Experts of a small language model.
Size: 9 layers, width 128, vocabulary 8192, 15.3M parameters.
Training: a variant of Adam for the experts, 559M tokens, 4360 steps.
Below are experts of layer 3 (counted from 0) of a mixture-of-experts language model. Rows are named router (the router's row for the expert), gate (a neuron's input weights, with its number), up (a neuron's input weights, with its number) and show model dimensions 0-63. Each number is 200 + 40 x the weight over its row's rms, rounded and kept within 0 to 999.
After each expert's rows: a language model's description of what the expert responds to. This comes from a sample of Wikipedia text that the model never trained on.

# expert 27
router,173,238,174,169,180,239,221,136,190,164,123,154,222,184,204,184,200,225,210,171,144,178,161,146,223,171,223,202,143,188,158,238,157,265,153,170,245,237,255,180,171,188,214,166,213,143,158,168,177,180,249,109,200,244,211,180,252,248,241,273,188,250,198,241
gate0,219,209,267,194,134,210,242,240,207,213,237,208,188,192,144,135,247,172,262,256,150,290,203,145,152,167,200,178,197,160,194,204,232,197,163,218,179,178,176,264,200,288,252,204,215,191,199,194,106,237,191,132,172,124,185,182,150,167,160,166,117,271,190,206
up0,214,215,183,173,160,220,134,149,90,184,189,246,244,211,130,315,247,217,242,156,213,184,156,199,271,235,255,154,282,186,209,234,184,258,183,252,222,200,211,162,190,174,208,144,174,305,234,178,148,180,236,260,165,173,211,170,156,209,175,185,223,205,185,188
gate1,218,188,164,233,264,235,148,215,195,151,150,181,169,204,225,147,208,218,216,183,127,195,253,252,218,258,212,307,212,195,148,260,182,215,174,199,211,282,209,191,152,205,175,151,216,220,274,244,179,206,169,182,259,224,184,207,150,255,205,149,140,162,171,263
up1,225,304,252,239,197,126,172,262,238,217,195,215,196,199,181,211,203,161,228,232,261,241,220,198,163,240,276,130,227,215,192,180,178,265,214,184,194,174,187,234,182,238,215,155,222,194,221,146,98,137,247,212,229,218,124,218,232,151,125,130,148,133,285,218
gate2,330,304,275,177,191,175,184,281,225,184,185,203,176,161,240,215,184,162,254,165,195,196,251,220,214,162,180,168,269,151,237,220,244,223,202,193,129,95,100,247,219,173,193,158,211,204,191,154,222,201,191,161,178,163,181,186,179,198,189,248,195,176,228,221
up2,239,251,202,166,197,231,199,159,283,205,167,222,173,158,234,201,178,122,247,175,192,190,239,144,239,187,146,175,154,248,212,153,163,311,233,144,211,214,203,165,164,186,247,180,279,187,193,212,208,202,228,126,277,186,128,180,208,154,156,234,240,107,175,222
What it handles: Given names, pronouns, CJK bytes. First names before surnames (Arthur, Edward, Mike), pronouns he, she, He starting sentences, and raw bytes of Chinese characters.

# expert 31
router,151,203,192,179,148,220,212,167,172,193,202,208,193,184,163,189,202,244,226,236,158,139,197,154,262,153,259,177,177,263,241,229,160,219,122,219,187,196,182,163,251,231,234,212,196,192,168,187,180,156,205,167,107,243,197,209,208,249,243,241,116,240,217,190
gate0,214,215,297,178,53,171,182,214,188,173,271,193,221,202,127,151,255,181,227,248,111,221,225,167,154,169,162,164,195,169,196,190,202,218,266,197,153,188,187,190,173,275,284,227,142,226,195,202,120,204,187,214,157,203,238,206,203,181,225,244,174,239,187,198
up0,179,210,125,130,128,186,175,195,178,192,264,221,187,206,191,197,161,149,178,113,145,193,198,230,229,249,247,177,282,147,172,248,209,247,114,211,242,173,228,96,130,216,243,148,218,213,188,188,211,178,161,233,155,217,266,229,246,211,161,213,208,163,194,237
gate1,210,212,250,243,261,218,172,199,192,118,232,193,216,158,50,198,141,181,291,135,193,198,172,241,192,265,197,201,174,242,132,244,191,174,200,167,178,270,263,220,212,215,176,160,265,220,172,162,108,215,159,171,175,173,298,172,187,211,245,195,229,233,189,249
up1,195,191,233,218,196,165,270,235,191,148,193,203,199,210,106,175,148,181,240,214,234,278,198,215,189,153,236,156,181,223,219,257,151,218,174,172,167,200,233,263,170,195,154,139,184,218,186,193,127,176,269,227,205,197,229,238,156,198,193,186,223,191,243,290
gate2,231,191,260,272,257,221,194,261,318,211,197,99,202,233,237,179,177,198,158,207,247,244,226,201,242,186,205,169,239,194,169,244,273,225,166,198,132,101,160,245,230,228,167,154,268,212,198,180,198,158,226,133,197,183,244,276,199,196,244,209,211,180,186,241
up2,210,232,222,230,229,233,215,146,211,136,132,212,257,173,192,223,180,184,208,117,268,246,179,218,181,166,175,267,203,198,234,206,126,245,179,126,262,224,255,182,95,158,217,214,232,180,249,168,217,211,188,221,213,154,138,161,228,211,118,252,160,199,246,155
What it handles: Plural pronouns and relatives. Words like who, they, there, those, people, known, which, plus pieces like el in Chelsea or elder.

# expert 29
router,276,190,242,188,156,271,207,179,221,198,133,164,269,168,138,203,210,238,232,218,203,244,191,193,233,185,173,184,153,170,192,227,201,234,153,171,246,192,258,247,228,163,240,204,240,179,166,166,221,107,200,153,199,210,241,204,225,228,241,232,164,226,131,215
gate0,206,179,261,169,110,248,184,177,183,163,264,227,235,181,193,162,203,226,223,221,130,191,218,107,113,212,164,160,186,194,190,182,194,286,210,235,137,205,203,209,185,247,267,232,218,196,163,226,155,206,196,215,164,227,251,206,248,176,206,269,247,255,239,192
up0,169,240,191,147,175,195,184,206,132,250,265,228,153,197,167,247,213,178,157,164,129,131,196,226,304,226,193,186,222,178,138,253,148,245,190,211,226,165,212,132,242,228,280,175,244,233,140,187,210,257,200,181,230,148,195,193,165,224,115,186,214,145,227,153
gate1,248,203,226,193,273,257,186,186,205,183,218,193,285,217,177,262,190,235,243,183,140,243,198,229,166,273,149,233,191,198,122,199,194,177,121,178,249,213,254,214,205,225,167,157,240,140,131,177,132,245,186,174,150,202,284,173,212,209,225,220,149,164,206,234
up1,157,183,256,194,182,204,267,231,174,159,177,247,190,238,164,207,222,195,235,199,177,254,250,184,134,183,221,212,226,198,162,231,123,272,197,185,189,140,203,204,256,225,246,154,238,172,206,180,123,232,201,201,242,239,126,167,273,201,160,205,199,108,206,237
gate2,217,276,228,211,253,210,105,260,298,210,236,169,200,260,232,150,204,241,160,138,249,226,219,229,229,161,221,184,174,165,138,233,149,264,129,163,176,162,192,192,229,199,111,195,224,193,244,192,163,196,231,221,248,199,226,176,250,182,162,265,179,169,202,272
up2,168,178,221,216,240,195,243,186,133,164,163,220,228,165,226,160,230,165,226,203,199,228,119,167,178,248,178,188,187,224,171,111,174,193,241,209,219,193,221,144,145,212,231,136,259,183,224,206,260,179,276,155,254,247,139,143,223,202,213,232,199,115,226,197
What it handles: Copulas and participles. Linking verbs and what follows them, such as was, is, been, became, located, named, and adverb endings like intern-ally, parti-ally.

# expert 13
router,217,193,151,265,158,206,185,154,220,235,164,120,191,168,185,161,250,247,263,220,177,184,195,191,240,189,228,226,197,265,218,178,189,218,148,221,179,174,225,201,241,203,220,206,177,205,91,192,183,166,202,158,184,235,265,217,253,266,246,224,224,199,173,163
gate0,243,211,239,171,163,220,201,185,196,187,238,122,165,213,213,217,206,230,205,217,180,250,238,142,146,180,154,182,197,177,243,183,173,274,214,224,145,181,169,223,221,267,264,186,137,159,240,193,153,199,172,151,130,225,223,229,245,162,229,198,206,251,261,283
up0,216,202,149,127,146,231,139,274,139,234,195,296,111,224,210,221,224,196,200,91,169,175,140,276,279,201,193,184,276,198,157,226,151,247,213,272,162,189,243,135,155,155,259,132,214,244,180,168,219,175,141,248,235,188,202,221,168,200,155,197,222,152,216,217
gate1,219,210,191,260,267,192,171,240,177,127,254,141,248,224,247,199,167,159,237,144,122,214,259,222,157,261,127,217,168,210,119,203,167,178,179,153,264,234,222,151,213,230,181,215,164,177,200,179,137,187,241,137,213,160,212,154,161,241,263,229,203,163,206,179
up1,222,266,159,246,182,188,207,143,123,170,153,213,204,171,122,201,272,156,217,186,162,157,219,192,155,203,209,188,183,228,180,194,186,237,167,168,174,175,189,212,155,233,247,169,179,178,170,183,50,268,236,159,197,243,140,251,254,163,196,204,203,170,233,166
gate2,205,296,172,215,172,225,206,212,265,165,207,137,226,248,228,257,157,227,198,139,193,260,210,176,214,138,231,178,211,194,170,183,272,190,129,231,168,180,112,185,225,191,147,150,207,158,236,190,136,162,278,183,159,208,259,185,196,158,204,234,201,198,186,201
up2,207,225,213,212,213,262,216,167,248,173,164,255,216,256,260,245,194,175,185,163,228,272,164,106,210,224,148,238,147,212,196,205,156,255,261,190,277,155,222,198,111,192,243,188,209,222,224,242,152,253,266,152,244,249,215,186,217,208,210,218,166,137,193,244
What it handles: Dashes and score separators. Hyphens, en dashes, colons and parentheses in scores, route numbers and coordinates (I-78, 3-2), plus adverbs like only, around, often.

# expert 17
router,174,234,145,207,172,242,201,153,213,240,129,175,236,184,165,209,184,182,211,177,172,182,189,139,266,250,287,208,206,200,158,193,153,243,150,194,262,205,219,185,231,181,243,228,275,217,148,159,209,166,253,166,192,198,159,241,230,203,297,217,148,252,124,176
gate0,250,210,201,194,171,206,182,159,201,164,187,213,257,163,233,157,249,182,193,230,138,284,184,176,165,215,175,138,214,186,155,207,270,291,186,163,205,194,200,196,197,234,205,233,165,179,159,211,189,195,197,199,112,189,144,166,201,123,245,203,191,212,244,203
up0,127,249,148,171,209,117,192,182,133,209,219,231,182,172,189,153,210,229,205,158,201,184,229,246,262,234,249,153,227,197,198,224,229,207,141,211,182,212,213,166,137,204,272,129,201,278,196,231,194,233,165,186,213,178,181,231,233,224,156,184,286,219,247,220
gate1,164,232,203,207,272,179,175,252,217,184,254,194,224,208,193,173,220,145,190,185,146,252,205,224,113,224,189,214,176,197,87,236,138,274,221,188,246,214,173,205,154,133,259,188,232,217,209,175,161,220,214,153,234,234,220,211,135,283,166,210,154,211,224,253
up1,172,221,299,197,226,183,217,129,178,156,172,192,212,189,198,164,224,222,268,178,233,177,221,275,187,145,280,192,217,228,193,196,195,166,186,180,228,176,141,134,199,232,202,218,245,213,166,149,97,221,263,211,159,215,235,190,241,182,163,284,161,122,251,220
gate2,225,250,244,217,228,228,123,214,275,141,222,170,158,207,308,235,190,189,209,158,225,211,220,165,229,123,210,188,234,242,196,255,261,197,165,145,217,137,219,245,202,177,169,124,209,195,264,156,194,209,236,168,170,189,230,216,213,174,198,257,311,122,224,202
up2,190,192,250,174,227,252,185,241,202,159,207,251,215,190,229,174,245,117,189,155,185,264,212,199,261,246,160,268,130,176,232,195,188,245,223,175,305,200,199,183,177,153,206,179,249,226,225,237,145,154,263,184,292,287,167,187,171,215,177,214,154,174,210,188
What it handles: Modifier word endings. Adjective endings and modifiers before a noun, plus the article the, such as Anim-ated Series, short-lived, National, political.

# expert 12
router,183,181,202,173,110,223,222,185,161,187,152,187,242,156,145,147,109,253,279,210,186,143,188,162,158,171,231,181,199,147,111,142,184,207,134,167,164,210,256,207,143,242,208,236,235,167,151,133,203,199,150,152,200,181,230,201,218,229,262,290,148,268,178,258
gate0,216,202,267,233,180,190,241,217,271,210,257,222,232,164,166,223,268,143,235,239,148,231,171,103,179,218,190,145,183,184,133,146,190,216,216,182,191,169,191,159,136,200,226,232,175,151,200,225,122,189,244,188,171,161,189,144,278,219,220,169,138,213,223,202
up0,181,253,220,174,158,191,166,214,174,244,186,214,216,215,197,252,189,245,155,117,211,170,173,267,245,179,192,144,262,180,143,195,185,234,204,225,161,237,232,151,150,157,286,137,245,259,226,188,196,246,199,208,225,210,227,231,217,204,207,224,230,120,206,187
gate1,177,158,168,208,255,168,151,180,195,174,224,202,263,152,170,130,195,227,322,121,195,170,180,187,202,231,123,163,153,133,135,222,169,225,181,184,228,170,181,189,253,197,192,186,187,147,167,196,172,217,225,175,172,225,296,192,283,240,208,160,140,163,127,239
up1,233,188,255,176,182,150,206,204,136,181,199,160,220,179,213,192,184,212,235,248,255,255,246,125,165,212,249,229,260,247,155,222,189,293,246,201,221,138,168,231,225,204,217,252,170,171,147,233,147,199,217,117,143,253,234,243,249,198,124,166,100,148,112,254
gate2,146,272,202,265,273,274,157,169,223,176,225,164,216,213,213,149,231,259,204,152,241,270,226,171,241,147,147,203,160,183,98,191,219,234,161,183,235,172,200,177,196,153,104,247,240,184,218,203,207,197,170,148,174,247,292,188,216,183,206,248,258,174,190,193
up2,189,213,200,158,180,246,276,133,214,257,123,233,246,161,158,180,207,180,179,189,195,170,238,189,240,228,185,242,120,203,211,169,173,195,185,184,289,182,234,130,148,193,191,201,273,235,203,190,221,174,195,79,232,172,204,169,273,199,169,213,264,162,167,166
What it handles: Surname endings. Final pieces of personal surnames and foreign words (Stratt-on, Atch-ison, McDon-ald, Har-ris, Quinter-o) in name lists and tables.

# expert 11
router,191,205,177,121,154,208,200,141,152,167,179,173,261,144,184,193,249,293,260,222,160,195,238,218,193,173,188,154,148,157,198,216,187,251,164,163,190,176,285,162,178,161,232,230,237,160,97,148,179,170,158,156,205,284,260,222,243,283,259,249,171,274,225,243
gate0,163,194,280,195,163,191,220,258,209,187,271,168,208,192,214,204,264,125,265,203,93,234,233,160,138,165,199,181,171,219,193,182,248,206,192,223,202,223,148,151,206,185,256,236,174,208,149,199,109,165,219,173,194,118,202,260,214,204,293,207,199,184,197,207
up0,179,237,178,137,149,188,209,238,169,155,227,225,229,226,195,206,256,199,214,113,165,202,163,170,237,193,205,121,278,207,127,247,170,191,136,206,259,247,217,155,216,160,203,175,171,266,162,176,176,216,126,161,248,155,230,252,212,229,194,227,225,148,218,193
gate1,185,232,272,230,208,233,222,230,202,208,101,170,213,200,200,200,239,217,232,178,164,152,215,252,182,269,129,211,216,142,125,211,139,271,205,157,204,201,235,182,226,216,131,150,205,149,197,184,172,246,168,192,163,209,335,239,204,242,181,164,194,190,202,281
up1,124,201,231,153,186,224,218,302,140,150,209,153,234,242,184,212,252,211,198,239,207,233,181,179,243,181,242,193,215,248,234,217,197,240,191,233,245,182,119,193,198,221,188,237,175,215,177,236,101,180,274,202,200,219,122,173,246,175,131,161,183,142,160,221
gate2,257,220,225,253,237,223,192,221,227,197,192,157,157,241,269,196,223,194,203,160,225,220,243,119,214,171,253,160,227,192,226,238,212,171,163,179,193,127,137,134,265,185,212,180,210,207,329,165,164,191,207,137,184,179,196,221,269,135,202,226,268,160,240,241
up2,184,173,232,146,249,220,194,190,204,185,191,148,166,131,226,153,174,156,144,157,191,177,167,193,260,195,174,289,148,189,242,227,213,171,230,200,195,242,233,180,128,232,153,159,212,197,285,239,200,241,208,154,273,229,153,199,193,218,201,271,219,154,219,178
What it handles: Accented letters and periods. Byte pieces of accented or non-Latin characters in foreign names and scripts, plus periods, the, and commas inside numbers, such as Bh-ù-ird.

# expert 24
router,133,192,146,257,124,241,240,183,175,229,139,164,271,181,150,122,149,233,242,261,174,210,160,161,222,206,235,173,183,203,153,140,235,218,178,240,246,167,231,195,200,225,264,202,203,197,157,146,197,194,190,163,185,264,241,225,256,234,240,246,175,236,177,189
gate0,278,191,239,160,176,177,158,240,178,182,257,215,228,195,194,212,186,175,210,234,99,175,179,119,208,201,197,219,196,184,254,130,240,245,224,263,112,221,232,219,169,235,262,222,163,128,242,231,152,236,235,142,197,163,199,216,206,255,220,200,145,210,171,216
up0,125,195,173,242,157,169,205,158,92,212,252,191,226,267,145,172,183,224,209,167,176,166,165,179,310,231,215,197,230,173,166,270,180,144,219,206,203,207,254,144,234,176,263,161,245,238,208,211,281,193,242,209,257,198,205,190,255,270,193,188,203,129,169,168
gate1,202,217,214,208,317,203,153,179,176,192,201,175,158,278,172,238,205,222,285,171,163,195,198,179,197,258,192,224,216,247,90,215,178,208,221,173,228,183,207,163,206,159,207,218,233,219,124,208,212,185,207,166,200,246,319,171,117,220,209,198,155,187,191,276
up1,177,231,208,207,176,269,189,203,136,137,205,172,148,191,135,203,219,257,260,184,221,207,262,169,207,142,265,170,237,185,148,207,177,256,195,189,183,211,67,176,234,134,198,172,242,206,208,194,173,232,212,228,244,229,190,218,233,177,141,241,199,171,228,204
gate2,236,167,166,220,208,212,156,256,263,213,206,119,231,278,246,202,197,266,215,132,196,182,212,181,205,175,161,200,196,237,139,165,172,242,146,198,148,163,180,204,200,168,113,154,217,228,205,205,188,213,165,131,159,247,253,183,258,176,221,228,155,207,216,235
up2,187,193,213,191,177,242,208,143,230,195,110,258,236,156,217,178,236,191,185,177,203,194,163,159,188,198,110,251,212,168,235,194,143,264,228,192,253,196,190,160,157,188,192,171,308,245,196,240,207,222,201,133,203,164,207,97,275,207,198,218,183,182,175,210
What it handles: List and table separators. Punctuation separators in lists, tables and citations: pipes, dashes, colons after years, semicolons, indented line breaks, periods after (1970).

# expert 19
router,129,211,210,181,120,237,239,176,168,188,175,207,203,154,162,196,166,236,251,222,169,218,195,145,144,210,267,182,169,236,181,197,204,255,164,215,203,156,227,201,208,228,264,235,257,142,174,182,153,185,210,175,195,239,262,228,239,257,274,260,170,235,177,168
gate0,215,184,298,112,131,270,110,189,205,181,303,174,228,207,184,173,188,144,314,219,171,211,246,134,182,176,186,148,124,166,155,202,194,245,212,248,166,224,170,220,209,254,232,204,190,187,187,223,176,217,260,131,194,142,170,180,212,160,230,199,177,236,266,157
up0,163,227,156,135,163,221,147,182,139,247,252,255,226,205,153,242,169,182,175,145,234,151,205,264,280,224,224,215,273,252,168,268,194,174,178,216,297,235,223,148,215,225,291,151,187,243,213,171,165,206,222,250,277,194,224,183,181,227,179,212,180,132,220,180
gate1,155,200,251,240,271,210,108,193,235,187,204,202,175,198,132,240,220,158,222,146,104,213,214,240,217,247,189,226,148,225,79,178,205,247,207,209,199,135,224,236,199,192,182,101,185,170,231,195,200,223,187,167,177,206,305,227,196,214,162,217,168,188,224,238
up1,187,254,169,195,210,167,223,208,190,181,252,256,218,214,196,194,241,160,159,176,194,191,240,152,190,145,300,208,185,188,148,215,163,293,212,215,143,194,184,233,227,226,238,124,199,175,198,198,122,198,319,160,167,198,203,229,214,175,165,205,105,163,165,239
gate2,244,171,212,188,189,262,158,184,228,147,230,138,190,232,228,210,223,242,167,152,232,218,104,191,275,178,146,170,260,169,184,216,174,250,155,239,172,179,180,209,189,212,105,146,195,221,209,187,175,182,203,183,214,203,192,159,203,206,236,270,257,218,265,187
up2,205,174,202,238,123,189,242,169,207,165,137,269,236,165,202,200,183,199,203,206,209,242,128,165,203,228,205,250,137,112,195,199,204,240,217,223,252,185,248,187,163,158,200,130,160,210,224,194,210,171,182,187,241,182,175,228,176,178,216,196,216,164,246,173
What it handles: Articles and prepositions. Function words the, of, by, from, into, during, under inside running prose, usually followed by a noun phrase.

# expert 16
router,203,190,236,171,190,243,163,148,236,202,168,186,266,246,192,203,238,224,197,223,154,209,224,131,180,185,227,196,177,193,142,184,251,231,159,223,243,201,237,210,130,248,214,214,242,148,175,209,210,130,148,181,127,273,218,219,198,250,260,216,222,279,181,144
gate0,237,156,281,149,150,249,188,190,224,136,268,213,171,219,198,142,203,195,268,221,170,225,203,77,216,174,168,180,224,185,157,137,125,230,195,201,186,176,211,168,211,208,218,247,170,198,212,210,138,178,140,149,128,214,286,209,248,173,186,217,165,211,238,227
up0,183,196,175,205,164,199,209,247,135,180,218,256,185,209,249,225,261,276,176,139,161,167,244,266,270,181,202,192,286,195,141,324,115,155,214,253,252,275,187,138,226,157,276,128,256,279,181,175,223,151,197,248,281,169,217,211,170,183,168,229,220,194,226,198
gate1,200,227,245,172,233,170,148,201,193,178,179,222,222,176,186,150,263,210,226,147,132,279,177,178,132,278,165,198,195,166,100,203,221,204,205,138,204,179,281,214,162,184,212,183,176,165,182,172,183,153,126,173,175,268,230,145,221,237,238,237,150,221,193,227
up1,201,234,291,226,172,145,160,201,199,157,205,200,206,177,210,136,273,219,283,140,211,227,283,168,197,284,295,231,212,166,162,173,162,295,200,142,222,209,196,199,130,217,232,152,225,248,164,187,126,204,235,228,216,249,141,178,191,182,164,187,175,209,187,194
gate2,218,267,263,243,211,199,125,228,241,159,195,95,208,216,239,192,154,280,185,154,249,231,271,213,193,121,224,167,199,210,153,239,208,196,153,175,154,90,127,203,214,153,137,157,244,204,192,178,207,230,223,140,202,184,230,243,202,180,235,214,225,269,194,192
up2,163,194,202,227,179,213,194,202,195,171,152,195,158,160,241,196,216,166,198,182,208,242,168,128,212,329,143,231,120,179,241,121,191,209,229,169,162,186,238,126,154,164,267,201,178,190,231,174,127,152,241,184,319,233,176,147,214,192,204,226,197,143,153,193
What it handles: Action verbs and -ing forms. Past and -ing verbs after a subject or "to", such as took, joined, wrote, calling, using, and particles like up, out.

# expert 5
router,154,194,220,148,191,262,195,148,217,140,130,140,230,187,192,170,228,221,206,164,133,199,206,164,194,177,262,180,163,209,206,221,172,254,140,182,206,216,245,182,181,211,208,177,243,179,188,135,166,198,249,123,211,222,241,176,238,282,264,258,202,234,181,218
gate0,236,190,218,177,109,196,156,210,98,130,268,165,199,201,189,177,235,118,251,296,157,191,215,142,140,226,185,191,156,193,169,238,212,200,164,176,223,220,172,192,265,250,238,220,137,154,217,215,102,247,139,195,197,151,180,196,229,143,228,167,147,269,222,189
up0,128,174,184,180,171,182,215,213,142,220,253,198,182,159,118,197,241,170,161,155,242,182,209,216,216,253,222,161,257,195,195,262,222,215,212,160,267,256,239,163,238,124,257,132,208,280,237,171,191,212,153,172,183,222,235,155,198,166,183,235,195,223,172,193
gate1,178,187,190,212,296,209,149,301,224,165,199,141,185,215,216,228,210,148,223,230,141,235,190,187,145,208,187,198,259,222,163,279,236,245,170,186,227,201,193,145,192,104,181,74,149,195,174,202,171,205,214,219,234,242,230,166,258,250,254,148,205,106,184,204
up1,155,275,245,243,194,139,187,232,177,203,242,240,236,185,191,211,198,235,221,210,236,232,264,219,176,163,249,136,263,172,206,226,163,202,173,218,234,145,148,223,198,258,198,189,153,195,148,246,155,242,217,211,223,175,131,253,209,192,148,149,118,192,234,224
gate2,256,259,213,166,193,221,149,279,182,159,290,201,219,200,184,210,176,174,212,177,237,191,187,218,209,209,153,150,294,208,218,232,263,139,167,196,157,116,114,285,215,169,198,139,222,234,236,195,212,212,181,131,196,164,137,248,247,176,128,239,175,190,187,221
up2,186,235,263,236,219,263,207,201,202,210,206,190,182,205,207,216,236,124,207,161,216,210,186,134,204,206,213,237,126,231,225,274,257,261,214,206,224,153,177,109,176,207,205,202,245,201,277,218,169,184,248,210,298,217,186,180,269,198,179,165,274,186,248,154
What it handles: Foreign name fragments. Mid-word pieces of foreign or scientific names, especially genus and species names in taxonomy lists, such as Clav-at-ula, Tr-ichobaris, Pareiorh-aph-is.

# expert 0
router,178,210,231,169,173,256,228,198,179,218,200,181,181,234,137,155,254,211,251,182,154,212,197,189,120,222,255,175,151,219,208,200,187,212,161,301,188,215,244,200,241,241,185,236,223,175,183,169,166,145,233,153,154,210,213,202,236,274,250,223,147,251,151,199
gate0,239,250,264,163,164,207,186,261,197,202,222,197,205,193,125,183,232,164,311,254,111,199,222,165,193,189,153,131,197,203,159,168,294,223,221,234,223,211,196,251,247,243,259,248,145,181,249,252,117,235,258,196,167,187,209,190,258,188,231,200,92,188,168,208
up0,132,262,233,145,147,228,168,149,154,185,202,217,218,228,170,184,246,176,226,154,215,161,179,242,260,187,239,176,295,175,175,248,145,211,224,221,228,206,212,174,203,198,210,86,228,232,181,185,163,187,131,233,245,144,240,186,173,233,214,173,263,181,198,215
gate1,226,249,237,164,238,228,227,218,212,180,257,286,225,223,251,143,259,250,252,182,77,189,182,255,113,253,163,183,156,233,99,205,192,189,214,172,246,236,198,199,225,203,178,189,181,195,156,188,188,235,188,168,192,179,226,249,206,237,245,210,169,273,223,266
up1,152,253,252,153,113,207,182,175,182,146,173,250,157,159,167,161,269,241,228,177,233,208,219,207,196,184,254,212,189,205,158,234,167,175,205,262,257,164,193,223,263,176,238,181,221,187,180,184,127,189,247,134,229,214,219,257,201,205,92,160,170,236,239,245
gate2,204,258,233,259,184,186,139,220,282,163,225,120,229,219,234,220,197,172,220,129,192,256,212,220,255,160,205,183,219,190,221,266,219,218,208,214,164,142,149,215,196,142,181,116,271,157,192,193,154,149,222,137,159,262,222,228,176,172,204,191,227,189,184,228
up2,159,244,175,206,181,243,216,211,238,187,199,212,227,171,229,239,182,155,225,173,231,186,143,135,208,180,164,274,168,197,211,177,178,214,222,150,206,212,209,165,114,241,211,159,230,191,236,181,122,248,193,207,286,242,171,163,245,169,185,278,181,123,255,188
What it handles: Mid-word pieces, table pipes. Middle fragments of longer words (fil-am-ent, def-enses, prim-ary, exper-im-ents) and table cell pipes or line breaks in numeric tables.

# expert 3
router,245,192,216,209,138,222,213,159,199,174,158,149,226,243,173,170,236,210,282,230,174,185,178,227,151,217,224,187,151,179,172,168,297,246,152,207,189,187,211,143,124,155,237,274,173,158,179,156,158,172,190,126,187,209,196,190,222,227,224,214,166,213,192,287
gate0,252,175,245,160,118,226,160,180,215,178,241,194,250,233,165,157,250,184,302,217,150,240,161,137,219,210,183,123,165,181,163,187,186,245,233,171,216,215,177,180,185,207,207,149,159,166,184,241,189,177,263,185,176,214,223,190,238,229,214,217,168,258,245,206
up0,150,210,171,244,135,185,195,249,131,222,211,188,201,211,199,216,148,216,154,111,191,178,244,269,185,210,172,212,305,200,225,262,137,239,170,227,257,219,217,121,169,231,265,175,234,225,178,165,109,191,149,199,229,208,207,218,163,168,145,234,178,187,192,184
gate1,148,177,206,164,243,189,196,201,200,156,224,159,241,195,199,196,258,168,258,186,178,195,214,223,221,214,165,187,197,177,96,230,179,252,215,152,231,214,197,170,178,196,192,176,196,139,120,174,148,267,202,94,214,167,269,186,236,243,188,208,164,251,222,230
up1,175,184,277,243,168,192,221,120,234,159,196,225,251,208,198,196,190,163,312,164,218,216,214,208,236,203,288,243,231,242,177,192,160,254,181,190,217,201,190,179,206,225,205,205,162,196,146,254,118,238,204,226,241,224,188,217,218,230,157,209,121,157,265,227
gate2,234,222,252,224,187,248,206,276,231,178,175,112,215,253,144,165,213,188,95,114,213,229,232,253,208,155,179,233,225,216,142,182,238,229,168,203,159,161,166,223,247,229,166,141,231,222,241,197,192,175,225,147,239,183,216,198,235,193,171,244,238,146,174,211
up2,193,201,244,243,199,253,229,202,283,186,184,221,209,148,208,157,211,175,166,176,231,185,127,171,205,180,192,260,179,216,231,159,168,206,282,163,209,236,210,186,226,211,196,208,252,199,227,218,235,139,193,100,228,185,147,180,251,192,167,151,211,167,128,150
What it handles: Section headers, years. Wiki section markers (==, ===), "to", the final digit of years in lifespans like (1903–1989), and prepositions such as after, before.

# expert 26
router,182,194,215,242,204,236,163,142,137,165,178,158,213,187,148,181,156,185,236,236,147,170,170,185,236,143,202,140,158,165,115,199,178,261,155,226,233,230,246,153,180,168,214,194,226,198,189,152,157,196,181,161,136,153,228,264,267,231,260,179,103,193,163,166
gate0,266,109,246,125,93,251,171,216,179,195,235,236,254,205,174,146,183,204,245,236,163,201,191,88,187,212,155,172,222,195,197,181,242,181,188,196,140,228,219,252,213,263,224,217,159,141,251,231,142,234,180,228,119,202,168,210,235,180,211,220,196,218,261,210
up0,165,146,219,137,172,257,218,184,135,230,221,198,207,201,242,158,203,231,185,159,239,174,176,220,201,171,198,150,188,193,154,158,127,116,144,121,257,225,190,143,193,131,202,134,301,251,250,191,213,201,177,194,178,162,241,233,201,175,162,245,188,204,186,160
gate1,216,230,177,238,225,233,117,174,213,210,218,173,198,233,217,223,223,193,299,168,168,163,216,196,149,251,161,166,196,171,46,217,190,253,198,176,209,227,248,122,241,200,207,209,203,119,205,199,216,252,306,187,245,316,273,143,224,222,181,176,185,181,162,235
up1,128,241,224,250,165,180,224,205,169,195,201,187,235,256,184,300,258,242,252,219,262,165,224,165,245,147,198,214,247,231,185,164,154,237,186,246,169,208,199,165,260,133,204,160,191,144,247,157,134,216,249,207,224,266,198,220,257,200,111,152,197,165,144,245
gate2,196,222,175,303,226,161,138,307,237,216,195,126,262,209,269,187,203,184,172,170,190,257,244,209,213,195,230,251,241,240,233,208,268,198,151,135,196,183,192,182,285,230,152,163,244,233,213,222,181,202,192,196,176,191,219,171,228,164,174,214,247,172,255,232
up2,167,244,230,250,203,221,221,182,194,175,124,245,197,156,190,133,190,184,180,188,214,259,179,158,206,170,168,220,205,190,224,205,175,241,244,155,288,195,189,117,200,132,217,208,239,197,217,152,165,242,213,133,231,191,244,173,252,197,220,234,126,208,152,205
What it handles: Commas and row ends. Commas after a noun ending a clause, line breaks ending table rows, and initial letters of names in tables, such as nephew, Jasminocereus.